Experts of a small language model: 17 layers, a variant of Muon for the experts.
Below are experts of layer 6 (counted from 0) of a mixture-of-experts language model. Rows are named router (the router's row for the expert) and show model dimensions 0-191. Each number is 128 + 24 x the weight over its row's rms, rounded and kept within 0 to 255.
Before each expert's rows: "comes before" lists some tokens at least twice as common just after its tokens as in all text. This comes from a sample of Wikipedia text that the model never trained on. Tokens count by the router's weight.

# expert 5
comes before: " |", ";", ")", " —", " JPL", " 0;"
router [149 117 118 149 114 123 151 110 104 116  77 103 139 119  96  73 120 105  90 107 134 136 109 136 133 120 106 129 106 123  88 114 156 154 113 136 160  92 115 124 131 140 134 135 129 129 152 188  89  97  99 143 102 123 156 118 121 140 127 120  91 148 100 118  93 118 129 134 106 158 148 108 141  87 125  74 107  93 139 152 149 146 115 113 119 145 121 116 165 137 129 153 117 156  82  76 102  91 147 136 161 110 127 147  92 160 143 103 153  81 143 120 132 148  90 132 128  93 158 135 153 121 166 103 140  81 139 141 109 107 119  88 146 124 138 114  91  98 157 158 178 127 166 128  81 171 109 143 144 115 145 134 141 125 117 104 124 126 108  90 157 153 135 160  93 106 143 109 157 148 140 139 138 103 163 133 110  87 124 134  98 121 143 104 112 127 133 153 181  93 150 105]

# expert 10
comes before: "\n", " ", " The", " He", " 0", " In"
router [146 120 120 125 101 143  99 152 149 152 104 121 135 117 171  98 138 141  95 160 138 126 106 140 147 132  95  85 147 124 136 163 120 126 119 120 131 136 123 136 138 121 114 143  59  87 158 134 124 103 129 168 128 137 108 107 131 127  97 117 101 100 132 120 108 115 114 182 150 139 110 135 170 146 128 147 140 114 141  88 112  70 140 158 143 127  98 108 134 135 130 128  77 120 117  78 170  99 105  98 154 138 171 151  99 103 108 150 109 173 123 125 135 175  92 109 112 157  79 159 158 141 141 155  99 106 111 109 106 143 120 143 146 152 139 156  98 119 179 108 144  82 113 125 167 113 132 151 108 131 138 142 160 109 131 121 125 168  80 139 122 135 168 125 102 138 153 109 143 137 159 128 120 108 129 151  91  99 140  85 145 121 100 125  95 115 100 175 164 121 157 113]

# expert 15
comes before: " |", ":", ")", "==", " for", "'"
router [111  93 145  97 104 172 193 137  99 136 122 114 107 122 127 124 157 105 132 139 169 139 134 141 161 140 103 157  92 147 107 108  82 146 115 120 120 158 134 122 127 154 108 111 111 120 159 123 107 122 106 132 106 180 115 162 119 105 132 130 104 128 137 112 133 107 134 160  71 154 142 123 127 100 124 108 105  91  99 145 115 105 141 121  78 122  77 159 160 155 143 123 141 139  95 119 104  85 156 150 150 131 140 139 136 124 128 150 152 129 183 143 160 161  99 126 116  85 193 135 154 111 151 110 189 133 119  77 104 154 104 137 122 100 128 133 153 109 121 112 127 132 146 120 123 112 143 144 131 148 127 158 141 118 140 100 134  97 164 126 128 128 116 151 177 108 116  87 121 181 159 107 129 132 106 103 118  72 142  81 113 143 155 135 107 149 126 164 145 123 132 126]

# expert 2
comes before: " |", "th", ":", " /", " October", " September"
router [132 141 142  66 112 137 122 111  97 133 109 144 106 134  88 134 133 131 137 156  87 133 106 128 181 131 125  86 128 156 135 153 105 134 121  76 138 151 119 116 165 122 112 160 101  92 126 139 150 115 111 136 130 129 125 170 112 145 123 121 138 155 179 147 143  93  90 116 116 136 146 131 134 119 136 151 123 141 169 169 152 134 117 131 154 105 148 111  67 122 115 163 118 131 140 159 130 120 136 166 157 137  91  84 129 132 120 102 144 132 100 135 138 124 158 114 142 128  80 155  90 108 104 133 151 137 114 149 157 145 135 183 120 125 128  87 140 177 111 135 105 136 158 102 206 144  90 118 130 106 124 152  91 111 108 102 109 144 122 140 155 149  95 120  84 110 143 108 154 115 107 140 123 126 133 116 138 189  77  80 131 113 170 132 155 122 146 134 123 166 140 117]

# expert 22
comes before: " |", ",", ".", ")", ";", " –"
router [128 118 109 175  84 117 152 111 138 115 139 109 166 136 148 142  97 110 100 169 152 142 120 108  68 139 146 119 114 103 158 154  98 101 152 124 106 140 107 147 110 118 116 131 158 114 136 153 115 114 116 114 138  82 170 118 128 153 125  84 104 114 147 136 142 136 158 130  84  84 127 116 147 131 155 112 144 168 139 143 116 117 182 103 110  98 130 124 110 136 139 121  84 127  98 126 141 172 133 114 135 127 133 161 119 139 128 130 109 114 139 131 110 143  79 129 157 108 102 111  99 174 104 128 115 125 118 130 153 144  94  61 101  92 146  89  95 101 124  90 162 129 100 110 143 101 150 142  96 159 145 116  98 131 141 146 126 128 135 123 113 169 159 164 128 168 134 167  97 146 131 161 127 124 166  86 137 148 106 146 162 169 149 108 183 129 136 157 118  94  98 143]

# expert 20
comes before: " a", " the", " to", " in", " by", " an"
router [122 111 135 155 133 175 142 130 149 123 124 107  95 125 103 123 119 132 118 159 140 103 103 117  99 127 128 109 115 144 146 166 124 139 154  85 140 160  89 181  93 164 146 124 101 149  79  90 107 144 129 152 136 184 122 103 112 121 126 125 139 114 139 129 132 116 137  95 172 105 100 108 113 169 134 143 117 147 139 134 149 133 141 104 151 106 152 156 116 111  93 125 189 136 140 110 131 125 148 123 135  95 105 172 146 146 124 114 133 161 115 137 129 132  97 113 112 179 137 133 139 142 112  95 177 145 113 127 131 106 122 123 138 129 106 144 109 164 164 121 146  87  93 144 141  73 152 109 129 125 106 103 135 163 117  90  97 155 213 179 141 105 111 112 136 134 109 123 160  77 134 110 134 126 152  90 147 156 147 104 119  71 113 130 164 131 115 136 106 154 112 116]

# expert 9
comes before: "\n", " (", ")", "'", " is", " was"
router [120 125 124 137 170 131 163  98 119 127  96 135 151 128 111 111 141 124 117 118 170 145  95 129 131 132 125 138 158 139  78 109 148 159 108 109 110 125 114 129  95 121 102 152 129 135 137 156 116 123 120 139 129 190 179 140 121 135 126 136  85 125 106 144 136 146 115 132 108 181 125 158 118  47 113  41 151 109 133 121 149 160 112 123 106 133 143 106 110 126 119 124 120 135 135 106 115 149 132 133 169 129 118 130 132 129 149 100 124  77 106 112 142 152 130 129 120  72 183 145 158 134 139 100 128 126 116 127 111 107 128  66 118 120 124 122 101 120 128 153 141 130 218 132  72  94  88 154 138 141 152 106 138 116 152 119 105 152 121 129 152 152 147 137  98 107 124 125 148 137 145 129 127 130 165 135 143 109  96 151 118  81 137 106 145 134 166 126 160  82 149 104]

# expert 31
comes before: " |", " (", ";", "\"", " =", " \\"
router [161 111 118 149 119 121 136 118 112 112  81 117 151 128  86  89 117 104 105 102 118 145 120 134 137 114 115 134 120 133  87 118 165 166 100 123 175  94 120 118 124 120 131 125 132 126 155 176  79 102  91 139 100 118 158 103 115 133 120 116  92 148 121 121 110 112 121 136 101 162 139 109 139  81 112  74 120  94 123 152 144 134 120 127 113 161 107 113 167 132 136 136 127 164 105  83 101  91 125 126 154 112 144 143  84 140 133  93 145  78 143 123 126 154  94 113 131  82 145 136 152 121 165 100 140  76 146 138 127 130 105  89 147 108 133 105  95  84 164 151 176 122 164 143  83 171 111 155 131 119 138 132 147 132 131  91 126 128 121  92 168 147 134 153 105 100 126 113 157 163 126 136 135  94 153 118  97  91 126 134 106 109 138 103 107 154 130 155 166  81 147 102]

# expert 21
comes before: " of", ".", ",", " in", " was", " for"
router [136 151  94 103 134 117  94 166 158 136 134 110 170 154 141 141 117 131 133 123  95  85 169 152 143 112 125 143 177 135 128 154 104 142 178 165 109 184 114  95 120 168 143 148 149 131 149 138 208 115 147 121  93 129 109 129 142 116  93  89 109 147 119 159 131  82 140 139 137 140 135 143 102 137 115 150 103 130  99 102 113  80 130 150 117 154 156 132 127 138 145 157 139 108 131 115 137  93 139 156 123 121 118 123 155 135 142 107 129 133 118 146 126 125 147 161 136  98 132 121 104 134 122 132 125 102 125 149 158 111 144 168 121 146 123 126 148 108  83 115 158 137 148 141 126  64 156 121  48  91 115  84  92 125 131 133 137 116 118 149 160 103 140  87 159  96 155 171 141 141 153 143 100 102  68 122 145 149 162 106 102 105 100 130 142 126 123 107 114 130 131 121]

# expert 16
comes before: "\n", "-", "|", "==", "The", "==="
router [117 133  99 155 149 136 132 134 110 135 147 100 108 141 153 158 120 112 131 134  62 127 156  69 123 105 117 130 107 122 172 139 110 132 127 131 175 164 116 104 151 133 143 129 153 101 137 153 160 161 148 139 145  71 131 114 107 130 142  98 208 127 107 125 129  95 114 131 148 100 164 110 140 137 115 181 116 113 137 126 127 177 103 124 138  87 130 150 131 127 154 154 125 136 104 132 116 139 134 116  78 151 159 141 137 125 130 140 141 113 143 148 129 101 142 126 165 140 103 104 140 136  96 155  87  91 135 138 145 164  96 159 144 109 118 116 170 120 119 115  94 127  71 111 136 158 171 139 145 112 134 135  98 142 134 103 106 138 167 165 110  76 144 144 153  76 130 144  78 137  89 113 135 111 118 125 146 132 133 145 134 171  99 153 105 115  96  94  91 111 122 116]

# expert 29
comes before: " |", " ", " 1", " Team", " %", " Votes"
router [162 134 108 127 123 121 112  96 138 107  91 143 151 137 128  90  58 126 102 130 139 157 114 128  91 104 135 135 114 102  97 132 152 160  95 140 136 115 107 104 122 151 128 105 119 115 144 145  83 117 110 162 116 141 144 123 141 110  91 171 150 125 103 126 113 158 107 141  95 129 132 143 147  91 100  96 107 109 125 145 124 189 119 153 133 153 133 103 190 110 140 139  95 139 120 142 132  82 125 129 218 129 158 138  97 119  80 126 110 101 148 105 122 147  90 143 102 123 161 117 153 124 107  67 121  67  86 138 152 131 156 121 130 123 130 135 112 103 109 140 168 127 106 140  85 166  96 168 133 141 125 146 132  99 122 146 126 120 161 136 156 126 137 112 153 130 123 134 117 145 102 133 136 137 136 130 111 151 113 171 139  79 152 121 139 128 173 141 151 112 146 159]

# expert 14
comes before: "s", ",", ".", " of", " and", " in"
router [ 77 135 162 136 104 115 115 148 134 111 150 149 178 153 194 118 104 139 157 171 155 141 116  84 127 131 122 117 136 127 163 139 158 133 114 115 159  90 108 108 101 113 138 160 136 134 112  91 174 117 114 143 167  91 121  92 139  98 139 121 126  76 137 145 142  91 132 145 121 114 133 120 112 117 113 121 142 141 141 155 134 120 163 143  96 151 113 130 178 116 144 156 109  67 124 132 148 117 137 145 119 148  86 117 168 156 108 145  98  99 142  87 166 107  89 147 148 125 118 132 146  86 158  88 112 122 130  98 149  99 106 151 118  85 115 132 170 100 169 119  89 130 131 136 117 119 155 138 131 145 138 153 100 100 122 127 146 133  96  87 174 114 113 143 100 134  77 122 123 128  78 121 153 152 110 177 101 132 128 144 134 158 124 147 153 140 115 122 145 110 109 123]

# expert 1
comes before: " the", " a", " his", " their", " its", " this"
router [116 147 147 136 107 141 117 152 159  91 128  86 114 145 159 136 105 166 113 127 110 113 176 100 138 143 138  82 137  82 134  95  93 115 132 136 138 134 172 112 138 136 126 115 119 115 106 136 184 134 124 112 129 184  95 109  93 131 175 123 112 133 135 150 126 108  94 158 144 157 106 134 174 134 133 115 167 163  84 152 125 125 117 124 124 112  99  64  99 123 120  87 156  81 113 172 129 176 120 145 123  90 119 119  99 143 123 148 106 162 125 120  95 118 106 138  92 102 108 119 131 112 127 119 130 138 124 144 126 116 129 124 143 151 121 113 110 189 104 113  73 139  89 142 164 126 133 123 136 120 137 146 149 154 105 171 124 105 160 119 129 127 130  85 196 129 154 146 130 160 133 153 138  97 147 151 114  99 115 154 120 163 100 116 151 130  94 105 120 140 109 155]

# expert 11
comes before: " he", " the", " and", " The", " it", " which"
router [130  77 128 159 129 108 138 111 129 112 156 156 116 136 116 126 132 117 112 121 103 121 126 147 129  93 122 157 128 122 128 150 114 121 157 161  81 118 129 155 155 170 127 110 161 166 117 159 104 127 112 127 137  69 124 175 123 142 116 119 154 143 145 143 114  69 168 129 150 147 155  92 138 132 121 102 128 139 115 153 121 121 136 134  72 109 105 104 136 101 120 131  82 170 155 159  82 138 149  85 172 138 119 127 174 163 129 132 124 136 122 143 156 116 163 157 104 119 163 156 135 111 135 176 151 177 130 121 132  84 121 158 150 139 130 137  98 156 149 101 129 119 110 129 131 152 165 131 141 143 104  78 134  78 141 137 201  94  97  97 108 150 102 120 110 116 138 151 103 151 120 113 131 118 115 141  81 105 117 119 126  75  97 134 140 122 155 114 130 144 131 148]